Experts of a small language model.
Training: a variant of SOAP for the experts, 289M tokens, 8820 steps.
Below are experts of layer 7 (counted from 0) of a mixture-of-experts language model. Rows are named router (the router's row for the expert), gate (a neuron's input weights, with its number), up (a neuron's input weights, with its number), down (a neuron's output weights, with its number) and show model dimensions 0-191. Each number is 500 + 50 x the weight over its row's rms, rounded and kept within 0 to 999. Numbers have three digits each.
After each expert's rows: a language model's description of what the expert responds to; "raises" lists some tokens whose logits its average output raises strongly, later layers aside. This comes from a sample of Wikipedia text that the model never trained on.

# expert 12
router:515480485494576457506508483543506447486430541490476516471529547590560516518591526492596494399529474534420534547475447414473453417504435625474483541459410484450529554517381500486451418423555442527536488521481476511462504558464549540569578518495485505479509499519421581534567501368527509541478520539452526603544459448484493566501481479447642498382515551595530540631486433404525532441482481478481525517517526551457461488523528539439538493485471539571597498530473432550560525522409530481450503539505494411488483489523502345478587589473540439499488480508543503524474479497528485437
gate1:484469585476557575567498444487513487534472501559547483534513591581480487444457492483530621466483456552532504593514502530472463458492475629489549474582445449468423537529418472442535454542615452455522483460589483513479460625501545596448500520495517558517554622481522521529518510492521507561491604539489505552480548447540444525554469480528444406450535539490438470484475538506474543531430457537466591468557566453509449551446493474435520528463461530561494635505397479474524488470434502397445490581526562417450459530395496506554566512575522502457462569522477588467565557534508417487
up1:518521444548476432429506577469486478466510500449453492464494431434488538565557514498480415555509536450462470417497484503527516535525515364482475521448564501518575461504565533563465512451379497539499553544390535501531524370513450422602518489514488421470406369524484447477510480483521479438546404463536515454535454564482498462436510501463536614548479443502572506514497451497539447467562558497537411537428425590516570476572505506574459494531547473436488406504546504503441530530561504601553523434489415598529525471600471517452433479411441514524545456468542446521434424474522546540
down1:442565533447489432553487448511451409507569624437517545488502578477494482447490522507535568578444415494519532463503521519559482480575404596477459496513493455496504492458558513639518469512503523542565494522509420528605457519580512568565535539499450524463508433463489450473549525433491467598500557472415462511547558444498486575543561521475483536420536449485479464448410541434524549445620452506492494512540454451483504504532447489504446523424428497629427587463580472583537511556489472456454566627501475531529553417513518531475627482507464489436486433481491548418490599499515495510
gate2:478521569520418544436477417553489474469473546522483491493468520496507458498645615449474508392507568509433532471514480488423476454562509535459488536578511577531464475459473583460465434511653520478482497509414598455484533515504480541461504479478403453490543528488506479479465446427514543548499557474425494552446556464532408456555444524448604469467521494507542558502460591487548421427466496520522419456581538511513509520512566585545472557539506574432558562506426536480547381463474521491479509468594518471422558580375573494481452505533566549535485502385484474558544475445444472481
up2:527416467476529474478539592528535559485578515480465393535491509523457555541428446520556524552425448503507507533477525541576480514406471405494521540412534439485518573587559427533528573494413467465551504506598469562513488481470521512562460573454539505475413405519543459466548434561448461422535418561573506464512516551483580517473523420551377495554564507523522453525517475577469538563531593502436450553366455476505547480451439412522489483516517502528460464485521537572445587521539511519510497548411491463486474428555391470489595488467463483454542498586489488461483575577590528556
down2:535439532417452598528547559557434471513498611513494435478652485473455466526492520531511474566498488524485525396470603485408495440468497448529468521478527538544555548474511449477576571441514413515519442489488460558509412540493584505459464481501481525507520468480489594522568512453527541419592458515602515567513558404522518479529467428556484539427490476539471383519546597535477512474450581482529566599491484455459506490513468563464568544588482472390530504549477448473428572530387573519456514493558520508493518517463528497493455424501432514574509603469412593544471517483469510427
Word-final inflections. Inflectional suffixes ending words, like -ing, -s, -es, -ed, -ions, especially on verbs after a subject, as in not-ices, as-ks, out-lines.
raises: " the", " in", ",", " to", " over", " on"

# expert 41
router:457519510589471428467564478541544479484460541554415493409552505491430530484604501521474486504449524513523439455540487553547560490572462549512479530474472534443508486542514424483555356494477490447491494509415554511561475556544447504420530541534505542525581452528511501460488469498489531397544461442529562441402523561504471536549496516436544530437588572507317518487597531474463472498543353415437516534560441478429463485595444478513487499509517610535513512593593480483525403508407467451569454463519396505492517457521432478523534549427533531542512452428546497465499563471522467501
gate1:565537552487522502442562480505477454483461512515401525406541507443559607494582467516466497453546429512507567549383509498422614509487531542530545588562464511514462512516418541471526493518468517491572539507395572451527502503516492509521433430620549508431533462534415537515505525431432551471529448521560570480405575544501556537507592568513515434565560517591420475500418579525467550489454490459525481453490485468496504593572498514573576485492530465506556547458458506549476353525441368461474492561476493466476567500491494511531475593521499499516566551613531462533455569505548521445
up1:527497540484544485431591474532498492489485506528433518408514495419543588468553533548479521504528414462543533486393493464413561516471543521508539598564461511489439497530447524446549494487459508502560551491418573452484504504513491513542452437624528499450530464526458579510494548438423547490492462539571556494348564490523499535520557578532511442516541509595396450492457557508471517432446522428528422473503489474515480585581493511559523471520547436462571543480442533508500360549451358443449523592471501475489564516528492534542515576450475482533525567624503424515473608521526514402
down1:511586522536420555439504401536590571451506518510501539563658475484567458479504489546483515527487564534599495425601459540503513547457473592611487497510460426508438470515548451537466503485594437451392542423519415498456530521530463503509499536513478502472547423553512464480552531564525418476532493563510468566481451481474529465481417539399501554495533482459570434495520468430553478499405490479506430516469472490526417504503492459517517557393445453592406513451496579432473476541564530480529489482506501621516463504407547533479570565496596499444472481537566426481553587484439570492
gate2:476516469489501525458605500507475478544473507474582480485433521438491487566536495549538473522549506616555521489508467557526510503461437499587482419385516478521515431493551481418574533469438580513478564441475452496467456539470469583458395530451536545513595478562478523469484545503519440509477545557514557546569507482459440521520438534488515475443522568494450429554542494417617500534507432390490492479574503619487536484595533514489493408483532593544427627527566570490560544510369491497590456434438493530494560491466510531448552472482544522498477453428472416499460408390458446438
up2:518488501522528489476422502501487520446544506541418541525571461599516537475503507486458530497498498408480525500459582445467493513560534521406530608596475503475535567517447481617368450522550457499530428561512512498531528448469502427480605467547462494503453520436528469517483487493522523476541475416512475487449488553542581459502565464555530513532481430499540576463477549582426507453476519635517530564427515410519496493426445452505520628510480417456555401462403435463446448511621485540435579558584500486482466488556494483555472548509415501488538546563510570486514603601536539586
down2:570481440447463411506506573420431505495508491520484555510462423527493523495569525500371528540524491442475509492559533582524497462451474499458589535509515412586465466522439491484503487529483488485466628529427468532585471596515433478416506530499577513492497545489473512541635442504530555423505341490422525452520530502541575558491476467494479522517529561516550432491461513502474473587491539503422453427445482445465527569520580541550523540518488553596538509494558501434414561531471523457543444536511502664425531487527441463455512414518477507463609510504423552521459439414482582470
Infobox list dashes. Line-initial dashes opening infobox or classification fields like Kingdom: or Floor count:, plus capital-letter acronym pieces such as CPI.
raises: " M", " D", " C", " S", " F", " her"

# expert 23
router:518473493462502471435535555551580567573563469542539492455538471505469371452561479584474439447485454572567502452487519446611517488519532515482511468442460507474462432526483450455507546495478414490581511507637537507417501592537454430499498481582454532484502515541469419454513545373589532513504481492432540470466516548543477548515606501441563468419606432460448532636489449506519527432522489459410441517502429552438450571422422458527543442549649517493522482477541491453485381497548507561502471552569508482467514497548443490560523508442516485516513485493537596482448500433496525489
gate0:509534458437436499513543500505428467502465408549348575414473502552527374568462445499434538473463561464475477460426481506525494345550551521476489476448462497438405579428502534464402463474603450483472450495481523460456514525522413542496485475516453482514571481504527452532506479447534516482421448486499481518490567476462406598513542469487511559462482576512544439519564476464550508512486554481561607432483481566532468507496462578569493515496507520453468517519524499461479530476485495511509582520470545596498495490573511419642596486473567611520457427452500478496489485523540453332
up0:496541473422431492554552496510396452536484370523375572470466501541487351536486449513430524495470563484468457449414466495533535346530590535486514451462460460442380570418499494439434486471625462466455465479493539473505500519531444530481465500499447495502534465507501467532498493460555485492489446467482486544474549473465467579509533457491533532488479543505531450498595492443570508496505568479567588410492496566541463474470497560577463511498497535439442497550505514432482503484493494566477562513479546587485516456598497423638591484501561613492493428463506491470515497500530431346
down0:523480454469623578467496471443475483459532431552508494451572516518561499498409575513451359610567589466549452498505533601452515521527533474474521605500461463597495560454540462521487475445497532477479532377555477547473467516517471585471477567464480543449482453582529551588442568541499498552591501453520490542498482491420513444598488483514508482508436481430501449496518562417502393443561492514487546556459450456460558492460480434477539489493488420611399502524589449513450474482530483539461380407550465514491363502535478504532487492542500559534453536412491448500485537500494424465
gate1:505443550379470501491562565542529525434487494513545357525498457531471373549472477544373460474410398519495468401463490465525464461483500521533540418513520518515557606469552521436546470552416518532493498455431463550637566534526565464497489424492466456494433485493398569500492483500466562449567396553432499508483467484489471592442456557485466509518548532540498521551462532482440500492507489454476513462494507554533494560406509524486473452597560537458570518497527489498415396459496406486436426448480535529494612427522417514417463543521516495513500372481516463508490414506481491465
up1:532456473446550444480579538571399575452510535489562403470546422500462463499542548596488511474506473512509553467392470485547477461465486569404480546415463451531493455490454511517480486560476534502564468453507509552512536496532522499486444456525394476451509388515524550527519519522459504507549472563397449480497535489561498588438421485469509527529481490530440582538494561567473539586499498447398585479465449549581533485426468649549450461583480538482569511479564554504376449522503405506428571454483598591459613469524478548432492543475548481470521446400510471475420511515488475533
down1:482516480477532520491468494489466417518506450478537524518539451465445521488506475537512400562573582419567464507449401469504478385531469461524507527540496519607532442523468585455567568524443567479487564527465551407444512592427653508398421493514473520559475502484475519408468497477427453589555530556489547546536504388503376573531519531432457570519471549376569498505463536619510549450519469521540533455446517587397571517479485513465444506516545527417531524534561437487537475468517432478469522510556567487564501485566465590501448505488533494442519533555456495470473505531536582445
Foreign particles, line breaks. Line breaks plus short particles and prefixes in foreign names and legal or taxonomic citations, such as al-Sham, Mutis ex L., Chew v. Brumagen.
raises: "-", "ent", "ar"

# expert 39
router:533602482525514550498558533513469540450487501535569399530534509545493553463509576486425450396518549496407499517463346522580512486556546483487463527493488538507508444577496427404551444517524436549473487550532393520426620546541479562508459503587494465418531493532408480516473473477507516457497534476485519587404510538529453492522462462438569576498519492426435503505576533474506499472528473493531524545590472503467491535526517418317517468453504488489522598509525500490487361528427575452524468451550449450496421431525476508588509442484535482558545383483533487420509469476520578500
gate1:550550518491538528469574502522393510503491476516483440509499546501498602451507506550484526510428487540476523528506492521575561477567428524401584537496443491495464538512430479531456569560488558427478477498523470437525528434456472498521548532481536493446613482448485503583504465546466545608512443420640433556383575468628444518519461443508578475525499492531537539440530465418462450502600570483501479445535510475526532498499509483420439433503538482445491590494522388477553389593438525489546420549487519455606398486560508549470569416466494483579565531535492506584572551526473506515
up1:543545507488522524480548494542401495527529499524454418501513525522502622457477503532496515513410501566494536490460496567598556476554437518404584533489413489474459558527435443531466572590461547415521443475526480446537530473478463511501513534477558521427601479469491511543527446528483542586506452452596437567408556415632430513537475428527578470573509482528530535427545477430482368509570576505487480468496464484530526471538516494444452454489566520463481543498511398495564418638421531484501411547491541434597421491532488540509575411474498519527552516519494496569575527534450473556
down1:503489483558502529468536528544423541544500493472472462571534559546540496478443449474448540497519455506574618477425524483564536453490541554499461439462525497424583422629471525484508526497446547400492566547481479436514537533447475448490470591485493540375568460521514538556457567592383477441479493491470560450377590541528516647522406536540476538493512540557480500501553413502539448400492508497550471473503538446488579565483557536556581501509582437528479549502445519474593478500604477449625527508543449483566451525492515538551475489532508502522514448423510499568544413474484482577
gate2:501445460518440538514427435548548456459504442479552479543391492522508540491540562474534561484534463571477419398581418546505515492574543468475474496504545466508473455477463502537450433430494550548468509499461487520480470581632459625582386486484540496422467539475443529496504569456519500486527510429580432451480477403429568485414522501519519508491505554449396523417516443513531555510436521560431394615559411456494474463504546495421524462504540451507500510451531418547457495574472457467491574479588469513537477500554499459477355480481496474461494559545582533522503422622493532526
up2:514487443555463518485407425540473392415473474489517527470422472486508503483509590448567560489536486511465443424536439571456490485540507472477479511509551496444481513565424447548437498440465499548539543470464452515493482599599488596591413454506524514380446542466458581509561533415542490509559494465549446436468512414475550509436568491528510512452497507448431535465531472583543564495407503559385415531571441469482529500458560486391499445506515445465510552455523417503448442553504461449477576550592447496513478521514473432458380455459511490451542556509580519532507436554465551630
down2:582504477505547519516444412539395437498504416566534609440538460537489438489479463544442619555498476587450530478483538547608514448594475463626516518576484522558421450432447426539461507509518543528521475465512578570448467514617426514435438560463419431461476510523441543546477437529516530455459545479542530463435473571487469492472519438542480490533441597453434503466490474480601536431454503481471482376519427449546498553508545579526492449546521493468531522580568519535467542514462432526529455523536513542474579495616517497458475522534447438419503535577493511472532495510573506603
Suffix ic pieces. Mid-word pieces, chiefly "ic" and "ical", in words like Celtic, herbicides, misericords, plus words like Democratic, religious.
raises: "-", " and", ",", " the", " of", "."

# expert 53
router:493450453473430499499504518536460473500551570553531407521514507511508409450471581567486526489559561471478452548497489439442484534540499504507497513375466569502422539609424533539565409421417461456554523562573528472558491571602487510501512489470479584486579550573431543441562408435628518448344568465495504495457588431539550531534566463373540524399475521503480589541461460520528552494490435392496449445524484526451492512562537459488477511512458477503557558521521488478539513495502468470511526509483530420507575511534496513452485496496498475567630420469522547462483520457556572443
gate1:547533474528549478440507593414498491506461511381506477563518536408539654508510456530551494375507541400517499535546567456506460555562495455593446552464460571469440523569407465528518537470460420535542468452442539543542500473501545462470597536483574506504452449587528510486543460519461438479476587437478469477451535420548621489431547446425513517485471508508468490476437634457588527513446510512477482446616441520521521534563511493443400405499562462489494552453587471491520539552460485541481454485517441455488464468527450554488495525465363451492543492548550492508544452529513511576
up1:545491464520555473438515593446509477482459505370514470550510533370503646519520460526544517389528534426513504544532596485526487545545493424599453515458463550459433506550407477529498521482477416520544521437434559529552483497484537471462593561492564532505451419568553499447540480536451444452464574457474478452455535437560626480429542450407512510475461481494497507486423616473577539532433494478488501500644465482528548494559497523473423413491574455472464507458592488502525529536449521523469472481533471447471467462523457560474497479443371471500554490537557454530545433537543505586
down1:499457541482549548534471522424464510494565483514532422454487475398381539463465440502517520468562541485477521425401454523464565482531462441529499527609549430557434496496555524491582535535525483532364465417428503557451502519509438563594446564540551409455346495510446475441456515440449543419465566516442464452497607419523508514592516494585559465525483503465592488491505456553431430566465495542502540501567500539496444534504465388473506564548569434451535520499484576487561512448532549423505453516493494494489535539531489508505517370467429535460465572523511484394551527517484466524
gate2:549525397469535499587506517538455474433592558516450488527518546517473547552486465583483526484494545400516453529491400458529491522464521509380527466523490526497554426551550500514467474433511402484546469536475546425487511500602516542498596492528560443516479521617427519528507486554548474320374510498491483534413491501488501563478497571415433431537510432514423480548468486513500539542555495438522571473487521508458415486503541562491528538454572493523522540466517472428499580547463517398472519420523520474555565554646589493533449558503550517574609496492402490479480416521495480488
up2:500533564518482504496437446485452490517433371439559497519521448469550449451505543388488486541520438639457481513500589578509582444569471480560460515410497536525439558428491488519515540521479543536437500469529518575517477538417494446457445501460470561519519437376540480518509552465413467649626485550489547433537532517499520456511468441535544589427524577514559499451514504481526415484495507497474446523455488485520552512503443492517478475561478516486459502556482542576529442513571488582556477536463450528477423461313440512526564404447470455428384536502516439537491532514534512480
down2:530525588431501498477504561524505554566567554597483558420509555543531388545444408355520455531510511418453434422480493523462531511397508486507416544529440516512500469484431531426570484594508448522549486500499496501589552481497573541523425514527480530448560450425487490407402441456530549503475554531466463517462475476410457463494463487475447428479526521491514467600529564504455402490583465419474584481436497436499509512405494518508508535529514522390568506533505416515466412520534530462485487470483497407577535415462440444533399555573566550519533462472484529525585466454515450454
Word-final suffix pieces. Closing pieces of longer words and names, such as tick-et, pover-ty, straw-berries, Sound-board, Dob-son.
raises: "-", " and", ".", ",", " in", " for"

# expert 6
router:530446504518471425508541539542594541595519524519567502462513474475498445477559544624509459432464503611488527425508519471532588510577432510479528536512484438515452436492466429530543515471453506479607465549541533511485510592527499467434440499552502587405508545476448415372520526413542520544523559477516582510440496521494446537537600507437525468415591492506440606621543478468421520410491463437466510536520482530452448535489543454476485486414500484453489515540479481513594426571444537483540456497572457526444415483617505522541543431466496463449435438435558537448466430422518512477
gate0:553467571478468505457481470442474514540525489571524583416456524521534483534519486520577470515521527513545535457560505505442476454464425554580399537448508487445562473509607522493532466539497559494416432492438551548495573451499559465560548570510611605549557479392458412451481541535491531465417415407430589502436517554567515409435510533481489402445473548441538506588540506539547586483492438599499561422447527576458543562484544459500590559467539535501590529445512531550501367531519512458466442463535564514479448566464442433455554499525518454452487535473478474472520475462528503576
up0:525573515491527483483472512531471482499615514426589558489426406537450563489507445424577459451447506488422532639488444454529549471534532462451569436508497419446466534502448503559478533410490418571548418618539504497626499492529501500573485540607421487555615437473559537471497490443554529439493549545542510602503456472547455523418530416519457587450409519495470437465515523524458494513560504506535516525490493568545431525598502476490549531578517424456537494456466510465551585530474501464422490541481511591498510509540522463417417501499504480408541452529526469436425431440504481500
down0:529456426537461467499526493495530448441515503484524499491488515489499460434468573536601444561545514368535408575572524574451477494572497533529589539561451485485556461520496463582523576499524487475522403465451503447455445463511429447545591509505467566610541516450447531515414499588515466455475435486529479495425609442540461578460503479458499517438353467492517460547437550533537537560518469532534617424549528538408452502507457508470474525501486507454491488453579519496527496482450552480499607542517444481502508524461594490467428672555478590472466516485488401595484431513536515519
gate1:539503552533451520395541519472488567403460514454476512494540418539490406564524569444499545474441553507560516410432435440440432580478550570502501478432533437505424536494430582545435547453446417492464466461454452427535471502498548552476506527561495475560546479518504472458585487464614501532490400520448519524428488461515575502472570441519543466483513530554426604473445518536486505505495488500479469456493492614479425534541470542461429518577556502484501608517514523473508486457503601374540549565440493506534425512495554472478563400472447500469394534574481515554546553486464651500
up1:547572518519557477524514574508423404562544505539420491483452504606563584493418471549522505502520526530520476563556530443506503497523502400438505434531472529469477386464535511561430528554512522537427530561530449537424456553518564560482524603509515488461479406541518495472540558494438398462481531453475536506519530495393507452497457507440455544524504547425569411511504478518497475544478374589475522511498451436494614510408534516501529566466425532508500411521515463553483533552446496440454410530555565372529511511472479571416467589530472540483564634449536507473564533586471462471
down1:408504500459483547542472468401480430461511472416508520488477533539548478476600495544516395450470432426563542375492547567527481518564517509477498424542565448480520457451501527507439426528520440492550432429539508467406462404544499557640433522510507575499466545522506509443564560515524461477450510515405514479542473556424436561500467588505510588504507464557518518599505467501529465455452510491415436392558416524536446450395485517439509448543342549549505602506484533526443487575512537497506512469467535524492567483476453446519376540466447516503433528480532499515584465508528483546
Non-Latin bytes, table cells. Raw byte pieces of non-Latin scripts (Greek, CJK, Arabic, accented Vietnamese) and short numbers or letters inside table cells and math.
raises: "ided", "le", "ly"

# expert 14
router:551545420506460371502523545513500432491601489554528458505528387547490474538558473582501470411543460527516419524448501524502482538446541621529419561463434544423517578457404466393439556465516471497474430509500523501459446562441461519525531456489476504517518537484450545481517473503567568475500496501531541566444625541611508475497502571474539484464484500543416535482515392393488513538436452510525486528454492613415467481414545496479479466430524456461498528414560488409495441530486491462463400459505448458391502506527396400426490556510472498418482487467530523449441435506560507514
gate1:515498551477476534475497559509472458596460557568550433486468454419476461374519498510601459430522538543466539551448498463469628523497430471561504467530445597484477528497401489519542538573447442480460597469467510465476581532615526499521513437458562531463439504468613490554418516484517530478593434488479541515493498460571419505526402530481551494558512435446477583477432521554543586555428466536481487531480506552498475465454517518446516437560469411539499459420553573433449462461565534439444508416498551368475512588517412450544540444457490457422512545470454459572509471473526493464
up1:486494451544545459513513464496548546413533459447458556515552542571543529613473513490428551590475492439526467416593493537548362513496510534442496537487539411494516459509595526476455453439538546524572397526549486549507407498419475494460477557532428466548584492533405515464581455522440480537409547532502450485513519519449568473493578489510444502452501574550524401531567491411438430433566486453505504477509512461491514529538484488560475568440531618461513538598445449571544540561453464564554486566512476632532485416466592571468480582537486545541461428539514528454481532528487507547
down1:496522512519530486552448514454493470520501548472516564493519582557566503506536452595442616532466532474379512418514497462583458503480485449412507529487429400561526488487565580510467537495422525517478449538581490526351431523515507512364507480496590500485556520501408543499483438536523493473528507503534535600509518492476465534449397446514501490495488492466501506514406485453531384421451467476432463430486551437485437605514502508452528480487443557531582502529487465526522419531501484576543450511542530427585482335516511435565478457521539485515466485590488410495445507602479579567
gate2:517459477452522419535479598546498483451480395542587514416476512528522486524581578546381468478414493518515474509509525531514472568426484611510420549554397453529462488432464522486452471410521467526541527485476545465523490473451427491469500491482547544535473515563487488519523582415530450475504627569424493457421546532596503505476454530533464448469404612535541406503525572398425468527510426547492515480417462577505484541551571446477511393480512433497507538443547519460411461460466506536428467478543487508457503479547477460510538534565493571414442538383508484460473573416428505531
up2:512460482448518392521477603521496495448485363559570525438484520542537492525557578556399476468408500520492474515529525526519483587433485610504403540540393460519465485445456522486436462407517484535536529485466559466526504455474436495469492497479550555541483518536497497522527572427555449481511600581447505457416562514614521488462460539536464457431414617538537404493540576400418477518496439546501527495449450580513486546557562441475511395478514449494504523436545519458418467441455514531433463483523495519435498511563491466513544526579505566417437559398523488468474564435435480529
down2:498496442529569512505517507526506499402512425489535530415472550453423453563613364552497503452517414486568546489602524473514466492487483501542478514487550469468546470561475481455460481412581518489610503529413537462469470476495397492520536541498508525509416554476563545441442483523456367451506477507519532541512515477544411486513601519462352435595521510506390483449491500514418426526671566507488561457444511440599425479497506538545538526482483453497445542422505470531495596451523450514528477510557490461527503456563494550452476476494546440533536521539556482539598530439566540504
Table and heading markup. Table pipes and separator rows starting lines, section heading "==" marks, and infobox field labels such as Personal, See, Starring.
raises: " ", " c", " F", " \"", " S", " C"

# expert 11
router:495544491513527483504502447562477501453488498580551473493535534488457480455573500496536550506485545412521504572509421502523477492518400536489491519481413399525465550434490482437428463453519438559517523521516429419529479550498516571509543466501518573550512550519450533518443535478523594470484499518484595484536453495490455473502576569435452545484568576532426459535534512440624540549529496493403387480516414492452393531537536411552573372500571601553519553428510445504412420436530465459559491490608439488526538457549448426470497499437383501471530345495549529490472540449485527551
gate1:436496542447510488502486467594514574530438553490544484484524549507422418462501494525503521504452466626560526452577489472462512471513496479513579416526475576510431389468495448472528523553580500531494511502519466456538466517484543547439594422479531455513436576532404542482500461538486446501434500489487558479498528369384503491559479497402424453541438505490491408427515479532525556495563626473530432422511544445457508513478414494512505568467505507557465535428572471526517448525538536481544392515610456401543570439588485622495464488408510478465447465545439583495457563471486572490
up1:583565476540463527517508477424425457527527481461536474486506536503501535612501511462464444531537493506535492592487497529516514511453439465537441521526552442537415536428506426584485480437398521424523511559487494473458559515493579473574397547537428460562540450470532440501560543449431481483504488588453592582409508564502568460467501532499671556503517503517572564507492486458506530539475431553517443516512423583524488494520593445509487533462531529493598388463463461433469464412517483506551482521402489665467542493484467414487502487528477494464514563561593463589543542461500467583
down1:519498460486519557485505520458560380525480446494502549495471486592540517462502528566504527511440526526441521419509501460554531407569552502591593515586496557570456434578538565439562564444364410573427523490538491422512494478599488556420525474507470447418470587552524452450565566525544475487504519603416446454617494462514476532507463458544488498485513447424530488542519463478474584440490433468532513553461452492558461451508469489436453521515469473477435336491530491481456405520483489487515503459601535430374550567556571513532467488494521505497451528521468592543476445465543485489
gate2:428515513504522460545577495516415405532476417559477502518471600507449515546489461476465472475482479482477488553503377519555396587451471446475475491486476485470428457507582497411546471566506497505555503505450477458513470627517498564493510561500596500530456516502464530529547491493502431359580594475572468472496458429527478391478502501423517377525433383443483474524470586431471444521527514509412444402472591493450489521490483618466558519487458517586460542475499491411496434471465437474421465551537513599509558528533546534479537437478548397533419505493545512433504529499476473469
up2:534505487499481534433382508488587577485536605461533487491515393503532505459490524500517510479517519510541507455548633499431588413539549545531544502568496499515562547515424522575462516418533472506466496484564551531504540387477526425532515423477451472487562511520542471473462501526492537645396432544437531520539519594473513618520517502571468606467544645562532506494500417582535551462464499497578560600509430481529506503482514413544485468520507496416515495549499502582489590530534558529559552469440460416493428482434473472535487560511451640487570489494470487534495468511530527536
down2:574464490471491483502480469483505567554441457373467595515489517477473468501463444535453532523526479477650472467491481460558447496508491473577412481440491555416483452402499453434550466522477431555498472594522484590508516451542496595482481471514385634466530569460484532561491508558459541547566548504494518477486501418512457495497592624512397474618429476452530483498492581479496485480432548484418465422474492472568503494529484469496479480474482494529501487439508551477592543460448516459515571547554534487485521438564480503435450429586423440519394416442611550588465542490477485464
Place and infobox punctuation. Commas and colons after place names and field labels in biographical infoboxes, like New York City, U.S. or Died: 1985.
raises: " in", " on", " the", " to", " C", " B"

# expert 8
router:547429474560533506517522527530535502544519481644522449541490441600511465454486515517561540403554516465423491480578527478518495450481445491418555479473465501402432458543480494421504499472535404486466606477450451554476472559474483476517540475567436521451465567501516546539557519439471512452510535551407502549482523464565483536546566455391542547455674480583393585539506540490532596471509498479461461501466419476485432591508486512526566569565533531471486499551573501473561477459496424462464487436467475404565481452508471424444500496459492411525528496513641467453508535476517461383
gate1:577565520533561443463497457591528455516475447502522445525478580562477478482478457517621550536529583539454491505662527542506509472529406522503526500539572502439509564600565566474475501438503434522495514545416480503582521482543533501499539531477521515453441436452518617519538445434432492419480508442493523493488517570530450545387544532464465557456484506537421473581495523442567473570509496489566422524595542410500564488577605403419499510575498507573513453560537499417458581403446461472464478462462574520538508494435556486531539452463494497453496486509465487426508568523579468404
up1:567544512556566427472517466579535456497481434517538437516502572554486469500469466534585515556517592546450487481672513558511523464546409500491558524518576508471495570593549531471457511452486415511503542541404446492568509450536537507489508548493516499475448443460519584524580459449442527398517511441498512492509533552518451552374544532463468570475466512546440469546480545449553469591482476486596433484579531410484581496562608415442507511588480505579499457556529519423463606391450466426461463445462567531544528526435559499529534458461517513455509477520463487444520551542566467417
down1:509543485499509407443561510370530466501468524534443480446471570497504560509520475430480454473474534414431479393623503528580485449489510437515453495492542545580612459521506525614514508607493385447489541437521503473436428460498546524494507544423472462477521502451507423475501437507453443487461474547480390481561535533545543446497472477514489625540524542508514493491595547474582510400452502530520527497530519531432555604499420509535393470482578530518471445510452464479489530464488533425553522513424478474566583533411533513571495475457542491476571371457546560533587546457437477545
gate2:524410478451594381552495477497571568543436566549475565483499409486473452474455569481507523568556466439427518426501484390522484528495439568433596541517459513470481448497502490566550422496541574559516586443591498499468487492502472444478575487510487516514544441529466528513567377477451441512446462553508559532475491503574491533544476523469497486385516401494414487533555473626524453504619529480512577568490503527501545550429513449525521463472529496488541590515418509574488503569510441437493450570426569533526483462464578509431437445498486531544510426510413496591541573532409524493
up2:532425499483644387501499486518589612534440540555523563465516430491502489516489571445513554565525481434448501384530484379525467551483441498429551513535418531479468467477530466544558464485547552540543512440600446480498493494520490448486529459524479506537537482527459529505572415505451455534468477512518556500493523505619518530507458556473476526404513447537396514545560448634519490516598600483498575528542520493506501527428542446538534442462511491517558611489392515567472499569485414427470456582474596532564447452480599455465434417508496511542501485475442502575518559528452504469
down2:513470431551459479477590531524492475464478453411509542532509460476428480489587504535493586456445491456440475507505480495475503556469487484433437495588547476441569489418481558538424507496396504473480488532564514483521496525461428420535408506457517514498564492444631507503520544514493548563435475609551480520415409489454425422533555501524498532479497449442474533395454489496454548522510538566539459530576561513532511585498542577473520499463538494499406426430569537454510499403471566454483494476579461530421494444589440485529510527488501600473424594553478483377399436471446464636
Clause-separating commas. Commas ending a noun phrase or clause before and, which or but, including fused forms like ")," and ",\"", plus a few dashes.
raises: " and", " a", " in", " which", " or", " with"